{
  "router_score": "softmax",
  "init_std_router": 0.0118,
  "learning_rate": 0.00217
}
Below are experts of layer 8 (counted from 0) of a mixture-of-experts language model. Rows are named router (the router's row for the expert), down (a neuron's output weights, with its number) and show model dimensions 0-191. Each number is 128 + 32 x the weight over its row's rms, rounded and kept within 0 to 255. Numbers have three digits each.
Before each expert's rows: a language model's description of what the expert responds to. This comes from a sample of Wikipedia text that the model never trained on.

# expert 57
It responds to: Numbers, percentages and word endings inside table rows and sports results, plus plural -s endings, such as 2, points, medalist.
router:160120079138118102172159087129116097159124110157115201104152097169086147119092153134110143105100087165083144137115146162097165115158132179141108104151202099161160143096132146131089105107155113131085106091137137111103105194133188079160102117150118129092105153175130117166093140166152151128141131119090142152138178081163141160115138107116098054148179169141075159064134109143104138117071118073172110150138138117174175083164113122082063136087116083098079159117165156161162045118114131112122176092110170084142112137104173180179119088128145153131170091209174061104124141104125162141
down0:108123132121115131055115134097166128157102103205120193095110087158142176105184120156089107119163187135106122135143115137082143131161110185141139171142105106143144055152063147174111114098132126120127117128073102109117177126173167154165097114163142092117094083109123111125060103137105136142133033167142105152171124097099127130139152104120175037135102123155158140083149140165177111167112086109164159133111143104124105105126113133159138170049203109163111101109115134061133117100154103167161115129133100136122131065113173145167098081130154150194105194146141169139137161196103124170
down1:112127119130127150162174111145139173104145145120128173085142103077111126090107089143151124111116200117147148142127112074142155120153105113171105050165193133134104048139157105125162093139191160155155156136107144145077152132160122149118151138151143135195117179111103099103138159129119085125177105171093147123132158101077092131131175146070160041132107145177126149143100092121166133105065165102212176138186136139115135078143131087143173149132110123105158099090076120130148131182116170169113128125121077168062122094108141094173121161106108085152095202103153171074118189162136124080
down2:060111157128162123122095166157129165141133076084117126145096123151136134195139164122137130140111142068193107078116155093113120133084074176135142123151125171080147153159126155095176101134115168147126178071142144113134134143154135141066115098140152198123142179167102152141135095068098075135122117143112139127104061124154088125115103157079130181097072150173207127106102116139152125135157077158133078155101157098064124173123150081106170156151084117099126107147083123113084169208175099090124152177072121151120145114113134081084131140099114149137084113025124134128134111106191115153
down3:148193115121115104139077143174185153131112176106162091116150156066118138131155107114080102121131208190187147114201151112116109134173111153112161111139153141078137162101094147156184187145104116130150188116078083102163115172133169220189128155104139141142185142108201119140075142103093094110180129137126138160111127118133123150086077129180138177135117142126126135142166115118151108140148130125128175117117144112063133104172110160135159101097131108164203147108110113105095095106184172170141081106128114100124060148096140098062163169084185148107106145106110173115123153139088148126
down4:187137120121163145159167093042132098121028123117120122110130128219119164138169126137181167126134138075157162133133177087134156076167150143158153143124143091125070167160142151148099168129108139130128183103137149094126160135098095135129145136123091128142135116145110190147134128198099163164079108094144169142145144118135096099150153121169118140163165175129140159150159134100145091107090137189159121141106091205144122125166134158104145105130089163064103115082148136132160087066196092080145085136171168042148117160109196134118147089112122134119149185139097086090135114099078171106
down5:090097145136159144116102130175160124172162208159132175152119149001118130102185098116166101109084156137121182151161141163129113138145150118218122135146131089170115090110114139164096115134098140122142159120108081070152053162134133151163134132124135083145132119093070127099105125133089147084243107081158156144150152100132125153090166129154084105116136103129133143191175136120138070166152118125147158138064127087085132058098136125112100144112144144098181142148147124105150088097155151130142092131157171111114103160116055123092139083117108075116125107207094107140136126120165111136
down6:187138129126167148179162106127209081198142128116154172116174166073126146131132118126138116142092149150094072126093100187083185128106089086137099150128070179174123051096118123197097103104127121124155155138091114133137137135146151153139115111201111144126118130189129084126144136130095120103171117136100159180127122126110152096119146088140144127197119131106115094161141137138113118129147144093133140118088087036109180053136134170088163175059130071121106073137144129119108116090101148192150148096104137112169131085205123160147118127174126137150181108126132094083090145130170104065
down7:053103130121191167179096158124139148095151174166130135118186113078148121144149190111135151119108099117085102157152180076135115078089106137165081131195080154121141059126073096132135159138081152126123100166142086069140090086152128096184114133128153122061085036135150079150081117125108072109192100090159183106202146145147146118093119109118154145129103136158142138095123102115137131145126127105042120083156088152086091103138116120149110130134107128142161141100125156154106124140165113140189150138072164085110139123149087124081158110080122162073125120173091119192136117161137146138
down8:088113141145124147124127168143154147128036197092101142136123105067095144079195179176142160128145091138195127172122133103117086082150127179109174113140094111132113146132105052134141171163086198126114043128085142138196111169148104068085103125123092085090099148125145200162083122134175088096152117100117163160153192091142120107084166135137209104107129096129147153122099147119121134085093189117133169127106134096105161141161122118137100125177123123076120106133141135189111110128128172108112100136079114079085139159152087152117182125075140142123109181141149133125147151101165108131
down9:124141121123082157166066093129136092098144129193144216155065133095058074130080175125060148113180146125117105115122108078183133123111095145120142142127130142104119112123058113194115130146115130120099137117096109151101120079143131095125105073174043131108093091109087154137039136137115123123163090155186154131101113130167136162138161081144097091130118082109149127161099089123112072109136110119106145153149161127144139136151176114077098149111100191102107120120129151187101092147214157154122061094180085133069156117100138206149122120075136129120138160148159147141095103098124141126
down10:122141137118114079085172112125082126173158085119067111098163165115151129115129116092131104146140150128147120130160106093105194157085175171055125192107102135135091126099157162088119081101122046110146161089104121159142160144173144118124118082124073118134183055148138097119104157108182091133139163078134181100143169126103132103182106071128180162084108133052112123140122072162126139176125099151162174110115128157126146207123147123136098137135169099167135115080117119052116147088120097168162150063196128158139128131126146145113133030162141097162105153142122148121091144171109149096
down11:162148114187106131071079073177123139124094132183154133123110088107109156149140150080150136146101088165066136168182100136120127118120184128108149125098151059168180137159097074111147111158086097090121125076090106119114164177088090203084134132167104131102162112158128144138173119116161174151125081048097173097153154178142145114134106161135077132123143109119159134130140187149124116153216119144157122113061137092118142075103088133078119091187103144131138104085120136145127116147193133089179196099064142136114132108137083121085067175141108164112129059142127147117130123130122141157
down12:127139181098088166151131215114174155158127078152116130145112177113129097194147125109173111096141153105174141126094120156170183159111098112120072134110080081130115098142136128132166140175188115174126154141141089116100124161154104131125117142082139119168089122081127123047141094106129132100074141121169128108154074167162088132141098122080143097133134135103162078120102145074106100144133122173175099176078089113136171126130131130123174162108089111143053126150139139075113113179179108055204134137155133123086141190129157111066108191144084106100120069074142165098113163103112169088
down13:077160157113070122090093156156136083172075223239151064122125125171066108063119115125088119115133139162129165136132097131201100116101103174114142114070115132095106161098084099103180139190129121160129179122064175182101101117186108135158082103167099153147111124114138170104094132116122097120162072151108145140146110164129129114087108122108206145119138107151079127121143130104121113152134108108122109137066150137078199125092115118120129094125156075174084122119114159156137101179179114137101109091074090111097119153133166111118151137095189110178129136097166119154137122137140114115
down14:141174170115138097207201103111139145182166077118146132090145163155184072147159126105144081168139177136166082122073127103117112113150112193091115139123143161137180167131135197122162168096153139125128137038172225133161139177148171105161091128141097115134189125123125108147150079102094196129127137135129150099150082160106158127071104122111126138092150175132107115057131125080153174114132116180087134098175121112088156118108090143120116080111095166159083125124131151108080139137104140124102133059086118116157197141124129108075130077148123130106106163129124146074140172112127159131
down15:103105128107161158191147167112157089204096115097100144106143145052196093142132159098120110112140076087134174133069142133113133109129095096168112137182113103156180123162100128119162154122110142114122114123078111140127109078152155140153155136125091097078122118133122082125138132111152110094134175110066161140097087113125080162143137142109082127152134161230104084128077103143141089140133097099132178147092144154126110141176182144162145125198075116179135173166125122081138146027099107125175080125131164099084145096117095133108180133159152137119187137122136180143105063189190133150
down16:134134084172112106123136116123089132129095104166089133112067093129168169142129146153151135140170132133146135157131126163134116164138078136104095083082109147114046074169073108183127088103133115067137100149112119091160087161156103127105119149167122138116145125199173034136094128119174134137134118113124101160143175085114119137100160127160171154121131154166081197117123119152050074224090081135141154128091141125081132100107057122143119106109115168119141094099126118142096143128116135136134129102127108163204154155141141149151105169091093115147164137208142182143108110159145221200
down17:156079162175098173114170147125166179147160088119111123140130132059137101113144137102126121129088103106131120129167190124217171110113123125060101140137078193127102145124129179176126067101157113213143143122123091141133167070145134099108110168111087164159114134119137084109125141162178107105115120123176139104143151165133104053137103152140127151156131174133152089125117189148085125176125068165104117124156184022146123068128165147132159106178141147118149077155104139107135153122096134129140070133150101083116108138087121102092175140204121088053133106083125167107124163131149132102
down18:126166118153126142120076154095102126074111169130128091182159122060158196105086155138075115142124144131132111115136126170161092201101133139107122066079051140070084151101135115141103139122132141148179113137077158086143182088084089177115128129160146204181121154060159142080096114129146148138086151123102111097109073164078147129090075139195129191176152105083119138212140107167135121095076138097086123118110107133087150094124151167109135092105132209120147125133105115152126161129106085114134113126137122141108047113092126139111144099112168115129125110150141117143103147115057068137
down19:193135158096183111109079093119085134117156129142121146146145177093107067119197134130107116162081086172110164136154147121132160102113102120113220144125163113122123149088112136172153196097150152117141149085198086113137116149104082125124128113161210113135130153099101142157110080143113117135144076139158148172176095147133146099081103120132136196159137133132160128150155211140118122160118134162151120162079110121148096095135142127124090071088119124131144165145090142175158112138088220128153093129152136101217107190114159136088052112106091084138072146152152087160152098142141075159
down20:130112144129096108135115163067191141107133117093129147161142145060170212123128107112108127116125178087187122161133156141121139126092151075107132136084112070078154000099130149130091107136135134149095139140111104132118103107180074143092178129149147165104114125095126144115076111132103179145167134074130161122129130145137125095154165121148067109124122124187110127137101058107129163160089205146101214178173139129187130131151173094116140145120109087140149171115147114102132062074115112105085088094136069135073102087138102146165147100143114172119138092093115173120184136154145120164
down21:082144147156102127146091131116099143105094152135147134113116126081091184100120153143106103182067064182135159150106160148151169177123134122126143149149110089116155083141142115110170216145188128125090132171103182137126064098128149142134077142151135125082102117120141156087130067124089127104192056124120141142098097152109104091135097076106146111135075056133134109116149128141163114124084144174112164135176142134139098125135137189132152182150132174086163114135148106171102072146138123137157102172188159137132139122176116148174204041129136140095097153121121120062101022113120128173
down22:097164106115130115110101069097082120139146133129082127158126100079142118088134126133171109148128140136110177128129103195082118137133117067115146095119104107088133100103096165143091062081144116115171141141195155194078058151103190165076122119124090165134146160087215165172128106145155161164094139167152161152105155141107061132121145177130113129190120115116130132164167161124076145110120126128131182134071141132141149123126139130115116179075044062128103143214141115115133141141108128102133146110138116114094110157142139158125158074186160113132159226136087121092086123174113079161

# expert 61
It responds to: Closing parentheses, years and final pieces ending table entries, such as 2023, (4), Stadium, pm in sports schedules.
router:168188124095081117135183146078153135174095181132137184088152096129108094078136154097129110125151117170104184179138104114131115151142131177161138117148159100126131125191092122078067103085118138133127149111151152156076078143138152062100078077146117091074104124131095156188113107181139128154163105173094162171124151117154134121108136145160112082136148137159090179100130114128142188151116135115181171108095132188162134130212163158087059123109113111071123173119151093147115072075144173121129146122149124127138112157082161153128056091138151114178155095222150117132115158101107106134
down0:169081092201065143116127143125064082094138114166075156065114076157119140026173137113150090121066147118114152090142127103112134094140117148126095118154192101191067123145092185168076160082170118109142163127173148132109151160112119053106052103209107177136133131146118114153127147105101133106133101156123141122074191128078109098148128140108170097176160155105122141097142107121098138120145073131175105176112133159105127097091129118118121174104108158171107092165120114109176103110158146119123091134148140127111128123108098136087122068158167188128118178149136089057129147139129146139
down1:132197119147180150097064068155061149110174113110116116080168131053162126099123099113108165145125154104097144131129149057065103127098089096117145079131113141181151077110150100096062090141068073138099113131096126154147124154155111129087149089173148152126153120108150131176120087171131125129166130145091180115136255085142101113128143133097159123128114147148126134090161202144143126197104133134131167131096106114155086130161122127170129148114119106142063129139119161136157167050129081121129156123156129097157142115123112179086140145088106159182113111135098107167090111153167113186
down2:169131127151116133112104110096158105160073165129163148157142209134168140106120092138096107122121183028174094084064125092157180116126112127161147059152106116158130107153123109124128105119109124160156160162201117116177147134097142091156165173121113086172172074130081109141119126174102137176083128141111173117111120105065164177105143123146040151209081137064098141172152111183127119153094125067100187123115112072114132132167205178147173127122154137149156125153118165168132136104096091077138147174120146163106133122140146128103110117126144145094133111111167123192122147120135085114
down3:125147165169106083084162145174115156171167157192116072125140121173142128118104120134106178159110169147139085120167136112180110103121169130081160109083122194159166163140104133168133085185060084128101117163130188124153149123125109149116098142142118127180141112163183137116083161114099193123080141181189123179187157128189113085114154176133137125165177129104082119119186214119107183174079056135103091163108130105191084138146099138118144115116129098129147140071200138167124143115090115155117115077114101124126081140145142099120082142157160111136144178142114151091108126096151128108
down4:068049139158122159111153207180162113119149131135110145191121148048111135125107148157090112016110147128151207111104161161180169117085137143090145151147146172144135102077090105134138131148187176121112156151138137143193079133083115116158142191139170125113164085110190120128111106143141118115184155101138114195159109125136115090129136153105073121175104102170171120149129092129127074146068150095168138141086073141071176098114133125201141090147092142162142111150093112145115142130088107149121108114093099120129163107145086110156180194127151125108114151130112188125107138145112128116
down5:150152114162123134096121145126159172143084124111122127105149143032162097097120091072165128135158059120130129119203136155154176108113152144087135108180145144131118113096122140113116125131139102202071129141124093129140161112092134166176127131182097115122130130066120137145080123141024127126233125101097108157123125147153099156129152120128059088121092155201139113083132099172076103174132096122157182147140138099110140136163123111125103097102144119162189092142079101100135156107187138154065084079150150124113152156099168088101118129083110146182118147137173086076176156084161126085
down6:160133138139062105146160102113123172104174049060140112109103149128126096075160180083100134162161120102113125164102167153159175123139100136050158177105137100109145083166140159096131122053069072148137118113162085171151089154154141141125185173148158110129135142145031149175144126083138160161072145136131168141104138101156122099123139107073111089155145169160112126121148122158133151141158111122153196124112161121129124098083153184130137164108158113130173139086172079124140178108101126137095074070174127151109122172168179177172144144068113164153155091187125121110091116092125156139
down7:129100182123150093108137061154095198107131132106151137165165095087104176109066095120094114153083124152148076118161127161167110094155123146040158115136214155157103060117118109103138119207122091171139111197104125154076130094170152105070146161147127176125153123136140100138167115147127063140143127130113154134078147068170126085136158141183121137121111191140166190169136112093123122156093173113150118159132136104118096152083159119105124140094133099102084162189095159120154109117130150202096079092113175106139107099097183101156130156131151181130124145108099111090141141145167122068
down8:133129159222081090127151131131146084115116032087096150093102058124129086115127125087091096137101100151130134117125157175125126101108105133109123125069169124160137144153138113122125124118190145037115070196158152137138091180131134134134154168128133079167151179139111068140116133124137153169171167117163115153156116136117130135102085177110154093171141169102078156070134100110131154157059058125100150049130132108153180085103120098136105163148123053114156100088154100133122131105139137130095109116055117102127144172179095142133115107103116187110159149087140160094107185144163172103
down9:148126111120079159100057129236145133108166153108095162114117096111113017043120182116087106155127131153110167134185134147148087102134124112099101153096131128101124057088116034121142185121124156115136131117121151170128055153162120098137130132122141103095140093071138097144185114154106175112163129100091074106160118115162178141122133148156148122134123146121128148125129141124049105173094118162158193083077084147127115182113139090104097103112137129172173118161165165090134098119123128121145085080123126081162112127164084162119130110105134115168184142145127079124079078115126128092
down10:077182156138106133165207075131126117158117116174096108088132081113171089154168088108119145142131080103088100150143106159137174107124097131173114168164121128095139091109166111105096171130111089156019163108112171146185117145146186146156074110153162171103138120103071059185100159140068092114112116155094165136097065108131130123137127133152152099123124163179097135088089187144194118131141142111146137067147143118143128131144166134146137142108108100090097099147114127102142154078169142080131118114184121178101147205122099147089079102080126107129100110103079149209150109134157127148
down11:141101160143162147191110084125143114109095196146166061157070136149109088134159132072118163119118141093132104109119166175120103114147134080145147160129134111121142147173088139079180162125181171086101129134074169073165112170100145146118123121064150076134054110127169164100113065139164151118088077151156097144175100154199180128090180183165143176137128117119084115126120153116091111153109092134093145144104126098097198124122126166044135105165127127168147112096117124197105086141094141129123099103111130161106152159149069101130162116078140184114091113158140068132137157152177160146
down12:124117119104134132120174121148066151159120129141123146094128094041109143088102117096172163133107139082159120155112165129118154131144115196091123174104169105105141048124094135132093112143078071135162174171086172092135111129149116084168150088117109157136100088150114147139138176176117174085174124125103101114108127173075127141134101135167102134153154165106157160130153136129114042171115135107142098118167172153140076127102150115061129121106116107158108092102143090151155058188119205120124109138191126154089133190188122132171059099177195119103155143087070172123139142090171161116
down13:138145132121141147103219101111083127168151112144089179096099150091133081143163172093148130157095167151113173185121158125212175146110118156122168159168149103097137024103102122076110103155148146124127105124092157109107168116182145129088096059130137150143086088118100110147130099186109082119160096128120170119122115150154136088140106118120093070149142157177119154177115163127122121135098146094198080160105154119138118078121141113103110077124165137093174137125139147128160064148112111108106123139136123125085158218104231163126111082117142087141187067116122122152122093126156127181
down14:117172149127106104142120104130127055116117173153155091112131108112106099091114181077130128158211129133139151193183121149083109148096113160134141087130116076144070083141103143166132102121031162133132111152163138111130115117125060085095088103184105111134166118109101117116097159099098108134204130162129161153156084124167117175166167091101194116170121075170142173105074102118101149050153084145132188163121127150153124181172125168147079106121094172143155080154146110172149083154137177180136113084119101125132128115162089167165109117168137126179159155190145139103149147122162110111
down15:116129148146174119114137102175135129133126115135147164096110152164162112168092118094063124117107111136074136129153113162159109143131128049123124139151139118199073164087085107109145171126108115145154121126093089168134152129110166133155163140109070135097143115068099086092037128123113183103041199164087106149086141155120115079121116171129100121120131028199097119116094087190102173087133138132157163102110174137156199142090166111141130107127074198121125129072115119086156171120182104111149121099103074135138106121128123104126095109166127139083135102098131119193108117103074112169
down16:142144188132100152149106193100114100124125119053133111097122107085131173180072114098091163194083102117091087123108220128150127144122188115076105155100090148166129135099115080097130105204099180114149124146114135080136171096137129111134092152124152077166155157124112126128157126121134130166139141100145102102091083108157107118124105138165137122133125108181187126094158082180056126143122148092096098136096115067112209145112109095118115139151131105179131152113042149077122129122104144121110109133108093126106165114204090066149123111107127149096105125102076108179137201044132124128
down17:119166110148154125118091144107103167095129167149172060152131144061181106155088165090106069103161151126132145098092141109084145102097109060142096144075124127155146069157137094126107196117115171122099191127127156154182082122096129163068133139186124136150141104065145122119143125128196145117132154129168106066154185186178129072118114169115060161124178128097145187152111142141086105214131139140087175146130142130078122097116133124105103104069162081091121144103047087123149150087158089094155126135121152135100162130140145106112106144126095128161094131074095098099151151098159096152
down18:111157074129120115114066115111135094170102075131150097157150142004109136132121114193123153125120132076153159171122126095101092123088092117156116164129155108171124084071154101190088139098121145137108146120126128166116025198143151122000124080152099090124147135080158108137147091139066132122253133166058139139150152107127134120168149138169119087133141125139117120118085093171138121108098102126133145158131121141116100122155094164153145114141138160122114079145112131084133134102142099117138143163109145145104125117160102167131135138136082132139156118076148130142042127156109122130
down19:113160134104105100106105151130140165107122166118133143190171114000130115174144115115113114133142179068157121076123144098166159159155157155158112137118181153123088203185108158092131117098124120136172175190116148148133164110109141093173107125140183108147167175092111166080151067124151102112227141161117186150134146183124179148163082154107160139099087178129108128105138129083092139111166173137136111138167062135119118165138134172098087112122108125093088161144113139075146146160117100148159132103119151100195110107076122110117131150093130130138071160090121140104151120117119105100
down20:147139098138193115154101117150123119132130111104218081139118124086104147094115111121147169142152125143185111083169102083099143103130049105085114137110077103114120075148150135148111078152123116057069106095159080134163097139163084150131125165111111132196175139181130104142165130178138102136083090142132150131163117196172135090082111161170129146116097130090139159196145061149151112171110132144083107146150184154072078128105109115077071096116174067075098123148143145089067125092089170145129149049154152150109125067122129153149146103121118115149117119123055092113149120149124128107
down21:142150082128165141171134148123173140170238219071064081166159157105108057125115132174113168119185136174093173188111131134169137112184123157118100131148156121142187091134162121175150163112125103122110119111155071084083073111099177147109126108121108106105135111163102096165108146074114135141156153098156178138147104074154092158144169071133054111117150101129155103078183177142131116119136131153171153122161136145129138095171099162111088157146091122129112166102198144179135150116098159133130151096136139118130172151127120122117158151149090156111192127164083178124158161096131162130
down22:127139143148160115140060141154140074136131167096185161145102128054137106143130162185121133110143094144129091143159083046173117131150189108171068133112116115136129120189114122123164179102128108132165124150156091111154171136174099095167098163109108135171139121158114095157175106163078081151154059162105124160131085175133130107083135140147109122171134148134128101147112098147133111116088083099177150177126174153139102107135113170132143143133151119148107173200099134152069123057112126147188132162174132079095128064120094148124083159139179101149084134095079079088099048151086183102

# expert 0
It responds to: The auxiliaries has, had, have, existential there, and closing parentheses or brackets ending list entries and table cells, e.g. "they had", "(CRF_1)".
router:162095113135086128112138143115129096185140125151089154088159166120100175076082154085172189104124058103156178127060105110099144121107182160188099173135158128137186213147079159166089139099112168130118112119083119121102103126125168112167085166090056168144129100160087154098130110138161176163161115107112091214119129108068167133108150096111101127108082145119118135173157083163157177125112147133178170128094121140118156151094125109100082116080147112046149111117097151160100098122128150125074110135153122092113107121159150159185109135132175116158145077121155128125138213093119104135
down0:134160119159060116103127118152118115107151086113170149155126100086103089112127192080115105104149149101112177142154101125070136138121151156155124178104118104097084137106168098115096090135171075092149102105132112144159146054074102121186107108159111129149138124144142103125104185108066078135167132066099120118086132091121134080130166126146171147115100159097105164104133130147135062038117156156171143167141179138136102112139206147078165143166122158143162130158090165195119089134181149133117180197139201155102144168210093148179105195149158133115135120135157127153138076128130130142
down1:103084121197135106097116144134142043152093127107160148095142081017147052090144052073105115145163156169125163107115122048090100108153114144117110141125155176108157169119063194085129105149145092154128144096134134143193135155067158137123113112136116139095156117127137129148088141128149144168151154087086094116134170149139118142144132117107123133129147140128140112126083124106107146137140113155156094090087099042145090084092126049146143164163136104140110144126099075108091152090117131116055141137154175079083112061124163139089096113103078069144144118128121104197147125147101145108
down2:165177141144127143124155115137106143121122201112143088145176078168153154092151106025137128081205096124170111148093142136155126148140120121165108145217129133166173172170100136101116117137105064140149145115061107146152064105146153130132138104112106149153169158113154133119125157168134146137097096089126071150099139193093145089223158133176132118118198093118133139190206087113172110163180149104113126139101114137123124154149153127147121087101117194107087162136132171163135118064085101144117132134122140092156143170149137164115130087081146111110134130141077186119134129107201147163
down3:093147107185131134146078127136160133111121137105171146119120195176145141172214089119152161077094149102138156153163130040189117134131129061089115114089080102137097161113155087144202095196096121112082141103160148113120196131121098184154149143121108168143099145070129128081100102143121124130093121180155116086175053191144133078089178114174148135133127147162141166113127139141165109088116161125132170181133107128127139130155084127122166134128134142146061106155115102115083136082156122163085095099092093150149142157088152101112085145152132169118080120133136148169189097175093117071
down4:094120121068150123125136121190101097124117109099157101079100110000132163142161093163110109118178104177136187120126093137149182081104114115180170129108117155093123093105103106103100099125126132149152157154121117124168105136060095132142127157174115092149142143196119156165110080065107053154153130117139161164130129147102110084131113156171124118162101177129109148180158148190159071147110071105143116151132127093088099061128138170170147127107149107158123153120133133135154071103135124127142143147119094139154119174167141143151166177164065126119109114101129145131145137101114116113
down5:162156133100131125144125083129098180106139105103119179155106120193163070107129109088115149097145164157122164161112093187127143122125188181082108159137102069077117157130113160162145159177049149111149167139130091121148100129142144140171189116171122183155145149122125048122166053161138105114062100122114087106102145177102039117138113107151119072170146072179134071111070114142101064136129099104118107080141139096152101158163141114167134088069071073159167133101091111128146139136075100140118127175153098098112146121113114116146092093146209115112134127102118131122143173112118146106
down6:173125092067124121196160117182120149158153175117113088094088097070078129128123168136184160165089143120140121228136134139141130114122103152160147143138053159152191126088078103140149101152098113133101179149161130130123192059108107153099109148113126133161072150123134146129108118108115087165083080139134140146104086137106136139167137125122112118193120172121147147144073158114104118076170157110181126139112141115106148148104141183144078163068157122102149128128081093187171144155108118119114099120102108146129126138213167172124173191143149068131079109140105124113147229090125107098
down7:122145105111089151172091122134129206125199087137140121136151111038127134127104128111121126108135130185148090139134109133085151152125164135077102189060149128187167110147151148191135124138110165181169183144139111174078090126080094128169164071116097134179142091091148116132114120084083133109200138113141126135148154130096161151097153168173133191102086183141161103159158112129080084180109106146174083135090150079195177107080143154167149127134069074137144097153120136101103101098091138185149120094103125120140150145104095142103151116109130063148123125106157142122061108108109071099
down8:127114104086203163133125132093105120145133166123149141150177090073149106100096087134162105136143098077148107133187116135104147151135123186190132147139118137120125101150147171103081153094100161153162108049131141131140089126069143149050127155086080109096146125111166156121128138134176114171246184140114155143172196140122140106114107138119069162150190173151119099118156116124151116111146119134109114124097116178080101094109108191147084082118144106154108087119135076093135197126110146146135094136103220095120079150131138097098123146176159105119187134120103130090107104125140213155
down9:100121179171157128123151127149107146126125096153146148163107085130122125159124039173123077099143181106180089147123190109087221154139128184103157169148162107117135092113122101171054136123093119088172098090078121133158124130128146096183160059182139135119143112130068062156115112139158123123092132109133135107156144129117077158107114122094146104124109081108075181130141101077112117116096067156166057147149082122153115062090142115156038178151159115165192099113127134133136100190138140110155131107144127075097141153113138144169066094145124071096146166107150168122127121124139121151
down10:099213170121127116118119109120122146198131136155110144159062145066110123068107145194130183124089162134077096128145118130104168082068120158134095080120110179167151168142132150076122141113175129092083164163138127121113138156104138104081121136154145145073090110173175156173156116145165123162147082118075165163134135102159113116144141118104090177120162152190048186084074149107123198160083109131142165118132131111154136164120125159106116121130094138083106162161137106161175066138136079122098187138135096113119143125094102088150086067132172120167118142189115059162077127130131142113
down11:134104127162094176172149095134151092149145094137125104116094134030138189177149159124107125137124111140169093179116158176131147170118176147166108106153091139142108130094125117146134127084131160109107139163146089087108198115167101126110116123140185132074154102133099134166111147060103134105188131211133126090138142134103149185160156093140157077117084134222100095144134080138120152119143063083077059187107114143157156159123116104066120127115136160086109100016160125145065138109060109123087159160068103161147114109115123127142154144133158124128131156094119103111137144160142147153
down12:104139110175141147166129131110078136123157069159097153114144155000088125095143116122182153104087092194150100147111181153136160101124129113150103115116170139118113134178101092133190162088151142196114125142113108093077160143146152136136114125126122086117150110180135066108098152114101151107255118097121132185125106114122138152152153173173135084189077157083144142088129077201143099118101111108129151143175141111126109144136122121159143175115174115156117081145122135124121130126087113104104135095125097092188106146138125167168135147135123118156128076121183113105113094116107169123
down13:171124134157164093098106111116116029206117131123170154113143126100103090169091100099131151120156091178162068147100161124165122123113092106155102060101097121115116050074165112133111090147152107193073111151102133186138116169106163122055142169128184062110156124121156094169160152113178154110170124151100149128114131183108191145113111158116066179129172065131123136108105102111159141091210167105080098112142076172128119136164088135124096148162152154147141137114130114133117134094092129148088148110083107124083127135135088159115141155082091114095140093130120163135152173185079117107
down14:095181148160178107097168153081111159160140086170098176094116140105126148154154184133132093120102058180111175057115137135112118082155125148149096156187140127174140142039164195089133139088116142128143144126072171124140127125131088107169090100080187164141074120156158142155127130111164158072111161062108132126165159143101120226144148108101126103147121132149128118105147150138103137178104149090131105162074118119106174139099097098101045146136163122109131117166142147088114120159131195124104139128176160176167162096129193110184136111124135124101135194158109107106113196130092144125
down15:148138105176138119127151094115147114160120191120094175095092163183104116097187155143127101095099139161105148131166217123170159057069076161174134090172160122124079138134112136168090145128114149115173132151104077135151131147170205103154151069153125126188071150131155114128159125168137158081094125154127134111121151128122101184064106097137107137171158145121132152142127161127123101115119111107138151086159084196156190115168113090104088113126113084142121161142113064144134110147161119117142163208122103095076067150096071109127187110168075113137095160136151155167122078131152115195
down16:129134108146096156146072136126157180130135154162170084183117119142111111124099172127113100139111129152147126076063224121150100099198107184117198132146129165138139140138148181143124106141156141208151145027103122121179077149093140099098185132189141082208167138118128132130116138097085152067122115137171144107129099126190095187182183178169085099119165075114148154094146147132129120089195082086137122152119118062114159139138148121115176146142142116141126096129121099169133153175107131126117172086125147101140164105180107085144141149133111083104123158103160130146145124109139176149
down17:109179115157157066145131174128196146161085126094204127105145135103104121088147193151072181085130149132160101157091102155112150128155134136096168144157093125017070172134092192130137131141151087107120161112139117116130140139127127137137111082099125124141144043098097148145121113118147104186174126127103209148120126125110139189163231093133123167094076161115113128147121120148046128155136116105167097128133106083158150130157134087152105153137179101143106098184132122117116155137113145053101142162070127081140075099121161124134140120128152110138150187146075111110143152119108148072
down18:129124092167177139137135122155159143091109130061107143097126140043098173066144121140103138140145174128126118029183129103111187156132109125096083127087112144110080130118166173133106144157150130166132124089181101157168128130088159161172156059137090158187145103133123135123114103141069093177151103132098165124114114114100093111128097161141122152168102133204154135174058136126025127128122134144146102138120182165139110067064136144101124173172103162144157135080103087127173104104132126117143097140133130107138094080129178102142098098181115105122145189086118056143113123122104083079
down19:161146132141097014091210111153149174148125103119199125117095159130115071141101089073124098116078110156094120065092104152097182148117155115121161141182127140099184120200111191141129117161153130083123057076090098154135143160139119133119162108143094137111125127138151135126168133148121205160154135163119156122167174098114097121126141090134148142155135115175085135127160102132144170121141085137151042154099119089053134091101140124111161106112121136120087106153109094141113139116114118097026112083157146097125120113149129064179144096114103172146171154143139133080104116121168185150
down20:119095133128102160094137134181118156134138116143114089147095091139131157146102126131101082102086189112120101092162086106112131170086112156144129113102106142125143147145067208159164077143107157123087160199196088147215154077182116105171118117150169153156139156179172066131146133134139106120086155080137156157132112128095092047113130085121171135100082163079134112164143137119104127165130148133097099097103110127131100092146113108158138119113118077179144034081128173143103120145104124136111084201195134115138101151177163083162090108083173176108154122066068159118132130112113144144
down21:149144102118112110083144097158137115178115113099095086105113120056155149111148147152184122193124097077113178118059127149129177131153070163183115162141166113086152103133098141133105163181096176161150165099125166149150061113120139021086133087207137130077146134078162145151128114095119113158153169101131140155132179099147116084102105117101071143154092133142159135155127111085172128132167156138128071118119157170120109128081108137108070101180116143099092179128162157153118095064174119156108063141132102103200117134092133129099185108106103162150136148124082121103149172088173136107
down22:091135119132110142165163103164082129172145125133069186065138088167044134118170131141109141147146123127092179077085151128127161130135132182145089106118181122157132181147130131113128183117150129081124065094164071121125129131170129119177101102127071091152160065097109096131124171087107164105187191047081151153152141129137131113122154114126096091087111115141117124096105070118133087152144137170094109083124144163127074133093146160133088085103160127210184133088144174147145129134115145106133125104146090110122121153145117147165130088047102098133124108099075177096138029144092121137